From a checkpoint of a small mixture-of-experts model trained on Wikipedia.
Experts: 96 experts in each of 7 layers, 96 SwiGLU neurons an expert, 3 picks a token, a softmax router, a shared expert of 128 neurons.
Training: 506M tokens, 7723 steps.
Below are experts of layer 3 (counted from 0) of a mixture-of-experts language model. Rows are named router (the router's row for the expert), down (a neuron's output weights, with its number) and show model dimensions 0-31. Each number is 128 + 32 x the weight over its row's rms, rounded and kept within 0 to 255. Numbers have three digits each.
After each expert's rows: a language model's description of what the expert responds to. This comes from a sample of Wikipedia text that the model never trained on.

# expert 21
router:069094146110113130086073143167193123171183128125128144129169084101068131159079136155124146092135
down0:168151165160132101158175188117130138117055167124150066112170151116104086163164148121148094107095
down1:062081159101112204056102174055143110178134091153108150212161189085157171106130103153114137178067
down2:128174140149121140126172098141103147132109066112130102072096120131070203157134139135130144168142
down3:107139129108136149126092159142163092109156140094124195102126127099137142091095102084070198164125
down4:129112064140171163142066182185120162135200135152107152154136090079141115157083106098133117150147
down5:131123142109160148189101143103122090079100150127119146142177131094074134152081128083132085140113
What it handles: Month names and the

# expert 58
router:136164093078146153066103136120141124198157118109168137185120102099159147109145136118084144068128
down0:155142139111099104161129133111069172163167159121091165101084137123189135109084106127178087137140
down1:124112086110197138144154126119164155088154147110171210116135157112110211157134116117091107091143
down2:061103165128162174164162153116124127185091125131089115096172169105123100107123120120095088089131
down3:113103130146118091153076091061160143137132090103135112123136106166154129094144082117180119155169
down4:105148127131131202114101128116180183101199129164077148125114156165133088164125124129079187130164
down5:109133187119152099145150106095112161123133109125098105162129100082169173154169121132185120115068
What it handles: Initial capitals in tables

# expert 56
router:116130111130088105111204156093157094122148178173165165126108109068170142133132158128104148128143
down0:178101109153163110109152090175137115127164137038103094164111154168121182191135134094124103165079
down1:146125109127147130108133132101108150123128111043139082163140125184132136193151103140121146167133
down2:197142071121150116143167173132131165085165097114109093201108138104139163123081113079138115155131
down3:165156095056156115110153109120159143140133159145095138150124126138147190224114203095166102189161
down4:097090153134201146135147203149083164209109124123089149150150093097165114115176136128128167146196
down5:088150131167114108112111087140162103076138138194127130108161065099119071082127200141130124090156
What it handles: Line breaks

# expert 8
router:150133110158168153101123126114181116150115141107127125114139094055158102109113166112117175131129
down0:171136140129111061151101175180095171101058202151157143168122104158092125077161154126112126146119
down1:122112136096104132138124045166118086089138091147139147177122095120141071139137137114115124106109
down2:111122077079139107114189128124103150096158115115096127131190124078134146093101161146186161102145
down3:106139105138141159109092176186112160122115153120088092140133116138170118195165176125123105117140
down4:160083142200149095108166058156100126170210056135183159154132108131111105168104116117115118118140
down5:146193153199131110116094108122158130149044087146133115112146141142152083172149137130088152123138
What it handles: Sentence-initial words

# expert 52
router:161118067079159097125169126133080108143129109100106169174120110137147147074088152156059135107141
down0:152163168113144189128142177116101168125112131081141081110085094163091216130131147153207091140038
down1:112126154124133142141129158120058128174105124232121102085152126191211140134152177132111146115103
down2:133172143209117098118159181108150118141085200166135141181171186129076126177113161197164105097118
down3:130107167109099152131138157109178130167115168100123098134133158094117117153149119072089104170137
down4:109107100103107104107127182139099143150098069137099116162082113126137155151130128133170135124160
down5:153106155142137097168126140198163099098129192136126146138162180097138153103139071084147118136154
What it handles: Mixed word fragments

# expert 9
router:117146126125134124097143166177092133146120096102096183185101093181141128126120191161085115125201
down0:175117171138098120163142126116139096126075117117121153163117125126127122112110122148144082158117
down1:138133109171169085124180151089091147124072101108152191104163089114135140165132170115183067115140
down2:108083122123096149125107111151114167093185137116095063133088094141115111164214085156144156110138
down3:115106125089139150154150163134154131171102180070126142132156131128146144146161255161133121240135
down4:158089107150152160124151109110130149135160117198113113102104099110135122153105131160132121101141
down5:125165065156063094135163169149121150103082093113118121118163085179100084161121149153102160120101
What it handles: Opening punctuation and symbols

# expert 34
router:137170112105150137133143128136108107098153058165180109153117134208127148148156095167179117178136
down0:141108159169148138114102097109149090096144148065128167151131152135100143132096125184118129170134
down1:124118172127143106160058119135091108143133096060100128151206134153136096114142121085074097187145
down2:101113067158189154165181105163112113070183106121176142129144126108153131119109118100145127120114
down3:142124136173161135112094141145137075107113122077109082169143092092098154146120116165132103142148
down4:148129173159098123150093152120164102146079118095043153153152139067135159128098105108091128088102
down5:156184164151020136171166201099125159073092129156124085134113111176102131161109156113143103134103
What it handles: Suffix word endings

# expert 62
router:128111138157213161103125127064113079104123122155191130118105161174124109078175119118130132147115
down0:108131068096178106144120121128095109249125202100140106154123181119104161146105086107151105088160
down1:150072070126164126096124086090094116157131143086120152180143140063128190127144111151142132056102
down2:142111168117100058116126093143062125122094077066071128104110124115078112145090093104171123104133
down3:124102227197129138085137038128140115142130141110080094168087132118188075132185130144032133166163
down4:135179104151194142083125047144059128189083109119122155184139073044141132092132104149100166089098
down5:133118122132145164050093131139156103088173103210098077120072113131092096133210129170158187164126
What it handles: Non-English word pieces

# expert 10
router:085126108148131150117063128098154129130111129151170112124139118187153084096110193125120132138116
down0:097089081177157109103088129127192121116153111134144134107143129131124081104202186113090109112157
down1:113127137102159109148089096071059133178084108114121138125171176179119145131150092064118210130143
down2:126114099044153143069195150143124151096075082167123101120087124177142102142135094160154150119086
down3:113169124164116135153135101107093155144102171081089154129232135112118102156133054148197077072114
down4:113097116146187173175119134125064152142152159138136149146195088104142120160171172068118144202116
down5:135175168090113134142112110099091197093045166136115126107186101133144094208127129094182128126141
What it handles: Table cell separators

# expert 33
router:082120148192132125138142128165135102101137114094124138165130128110178168144129115146088133082208
down0:109111148134111159084133132091126150104154108131108140169135163164123115133124102131068098125141
down1:196139124066158135137133098080182103094170075115143145110183067151098055120219175134156119118123
down2:174147101138152111131129117086100122094098178151200135196189119157153184122099068117096147131115
down3:116139075115169168104103053100149143113123146117070150130255133120068141177112062165130082095117
down4:191182120088176079131151103115135175079124140077162148164114133186176129133097157141087118183114
down5:156127190106157124094180139149148135094110160182225147045086081188119113107104134126091138115115
What it handles: Word-internal pieces, closing quotes

# expert 18
router:143156089138141163169134162120056209093146095152111146123139138204112144140151126159120066101100
down0:123188118162076165083136146097119218107097129163139197175174079099176104070107131060121109128121
down1:109118135179157133135154108112077162115107096168140153100150080084136083141082161080094145066111
down2:128143139119167150110123111116119117171135106123123127163127126111131124116168153126142105171139
down3:125126132123134114132157123110172178112155195165129149124129167050140136212175079136089142105149
down4:185156056160143170160170095037154200152136130122102118113135095143137061097153119097137131111107
down5:169150130114169135127123170130123187112123119150099123078107079068077163077134185113114121173072
What it handles: Punctuation after names

# expert 45
router:109101126190119146148131129207095117094096160126115093058089180112126140112133103099112142123174
down0:149141100125142074159122156213114100122109150114152072132140118077087182134139149118197061168070
down1:106118164100111156160074160139170131181114123112125134156109181106090110173097088086181148097164
down2:156130133150097129102189147126120083153140178032098165104176148055137099123112099146129097125140
down3:091057149149181082161117058123124118142130189157116146159156129108119150172183077087127093145139
down4:102110134122146141130140114121128126107126088113162096114075162126171114060098053116136109063150
down5:146119090067137089114139120117140153115160098180168073169149137150119137165093168102153145122123
What it handles: Name fragments and ordinal suffixes

# expert 29
router:150183088106131130082098132076123091156158047105188125183168080129164117124119133105180107133103
down0:108139151118165108158151123126084120053092105110145122144093189185115139160086060158167112117142
down1:167084070159158086152138120136073107114138138177147082133110091078142125160140161154125143153139
down2:123155115092118123138103042074132109111167126126167112131081158096151121125140104145161085106193
down3:117122164099142116177108119125085179095108110110139176136134133116117133150135113145156161084165
down4:119132095140178135130151141098144091083127078108104091150206135058174132121092118107155110183082
down5:130122058118123130157125107074101112156127152165095086122147128116099152107201196145094144161148
What it handles: Later digits in numbers

# expert 2
router:159140111132144112102142179162112129122161117096139122223090104125146135096038195110071105099163
down0:148132181143132072138101043175099217058142098107151130098119066106041105140106203129105138044109
down1:120156164131131088122173038099109171139125138154113158104100099097165129108083209120147109116140
down2:181121110132102131158152159091083110139129154122109114088117174197120145133116078108050082128153
down3:097169131142096120133066155103162050099134173086136184189103189090118128115099187135151098095150
down4:128087163137060131141105152113136184120172125122145164155153073135103123111194117125174110068138
down5:150108083133163152122094151128108122103154114183123095124081096119124108160136163129124162127138
What it handles: Joining punctuation marks

# expert 55
router:163127080150144182139140175128088208103145145127179109206152105114063091156151118134118116068099
down0:080170138149132118111147114120172116095091055115133093099130142125122108128113138148113132177127
down1:179165120171039135125083092152141186111102104146158102158157122104057133176113055106054131126137
down2:185121095058114135020173029065123233136093164140177172145171085151106069138066102141104149113089
down3:126161176122165140134099159143068098170160144109156141103183122136151108151171187136126083099157
down4:093090087129124132119119233117106081186120080151141150104206104126113113112133147135173107089156
down5:188062129138177088148092119108159132175140146098121172159135098103154124095147136120162088121099
What it handles: Bibliographic connectors

# expert 4
router:155088160110109136179138127120102088080120108118119137174099087092116164106131081093145103118139
down0:137135141123094163125129097125172108084117092167096117122112123131126156060082160133136071139089
down1:199091127145111080109100189139148118179118155127131173150115081182173099183188129080070088203181
down2:085177044166145103140181181109107096093169073127151099132135054092162184152114114173149141100107
down3:215105146151144086137076140100160066130084099084120174159094110144124109111123125156142092124088
down4:147191136119085084105172157138144125102135127141075028100132161140066133141151136149149115150149
down5:120185156136100095091107148120111190082129102101130163091140079135062131144115116113127127139119
What it handles: Mid-word name fragments

# expert 49
router:115066155174120165122106125131084123081057094173096140085134168140126136146126122142144147181111
down0:132108088160088120174174231169128130122053151168162155161119183171124135122101166119142167123083
down1:154142143090128084139073149160176107125078081107137125093179159099130100106130126106039093146142
down2:097171118135103104173098088150147140123121137137117083164147112107144170124099112123133189089158
down3:150140148171083174160172217176177110126128162109128133113157142158138136142112154073111159148102
down4:158117110158112108144128176126101081150119171101146149099152095164106122118138105126034101141129
down5:085105073114112106129135220104170155135122084145141135121117159090144108105130054155062103121150
What it handles: Verb endings, reporting verbs

# expert 61
router:112084108092097087145151120145103119112090102130158139165174118130143079096106129071115162125142
down0:169109178167161107116132129134120121202118139100196152130200070135097116103141076152100149124123
down1:139108116146116166155130176156115146098197104174116083141165177110070158108135125132097136134120
down2:189124124180081108092143095170174135107125143068149144119124118133122104099099113104106126107136
down3:124132151117141145169128133103116134058118075132128093121104118125085124196098141132164092097102
down4:204113095087116123149182161123116122096152129135063128131137092078131179129181143135153087123124
down5:168127148149179119172098093076145122108162075162098129076100173176130087115155182125062098107089
What it handles: Table separators after seasons

# expert 6
router:103133112160097067214098132201140097104119126079105176121171117089057167090111128139097122117124
down0:082155100158093103146175113121152099090118122143100045131107103119149120133162100127137117149166
down1:173047104174132090122151097094127153131088120129108127038154111145149110135159130120078147163145
down2:118157117144149121169160157146161135129117154098126137102215149124117174181158204181124132136168
down3:115128146159111227099145171090159144114105154195113045140071112140182173143148132141154143139145
down4:143117177196124125129141085113174098151167089144095118053133091145110132156131112157079135151098
down5:121154200105090129149120222120136087110132195075149126141139177090146125114202143098193153122078
What it handles: Function words before noun phrases

# expert 41
router:105129122191103141156136113116120142089128105144146116152155157110074156149143137122209116117116
down0:096089113206144139152105102113127097148144096098136087144133136138139177172110144167118128114193
down1:077178139140124143084099146120118126090111108138156143137113170133111062125171148071132131101155
down2:150105102093119122124068155127106123124117074142121129115178119130100120081094162141198132102134
down3:128143162151098093134123093143119088128130191110140138033125118137147083091172040203102147154159
down4:193072153076043095197144118183158155132136125140100136105166144067096155124115090165131111165037
down5:154129098120110106131135157152131058156100164091141133117113196131063119095130171152124137160116
What it handles: Digits in years

# expert 5
router:141126129143102104114140123135105087113080093102147096080087123066132159102115108066117132102101
down0:140143160139097089139125149183120179135112164112162103081135094089171092096123155103108165170118
down1:135192081116154128181092082145134143145134121097063083096156133106137135089148130135141133128145
down2:133083104141167079110152084114069136174092148129102159201079149107115167084147113157098172091107
down3:098097176172102089064130102132133116115122099108131100151136100105117093146130149077118061187085
down4:116105182140131127149087119057151152162112110113132201105140083133122121105140054095075163075089
down5:173122183188132083162149152177131071160106128112122139124145132122189137152086112116114123118148
What it handles: Table cells and infobox fields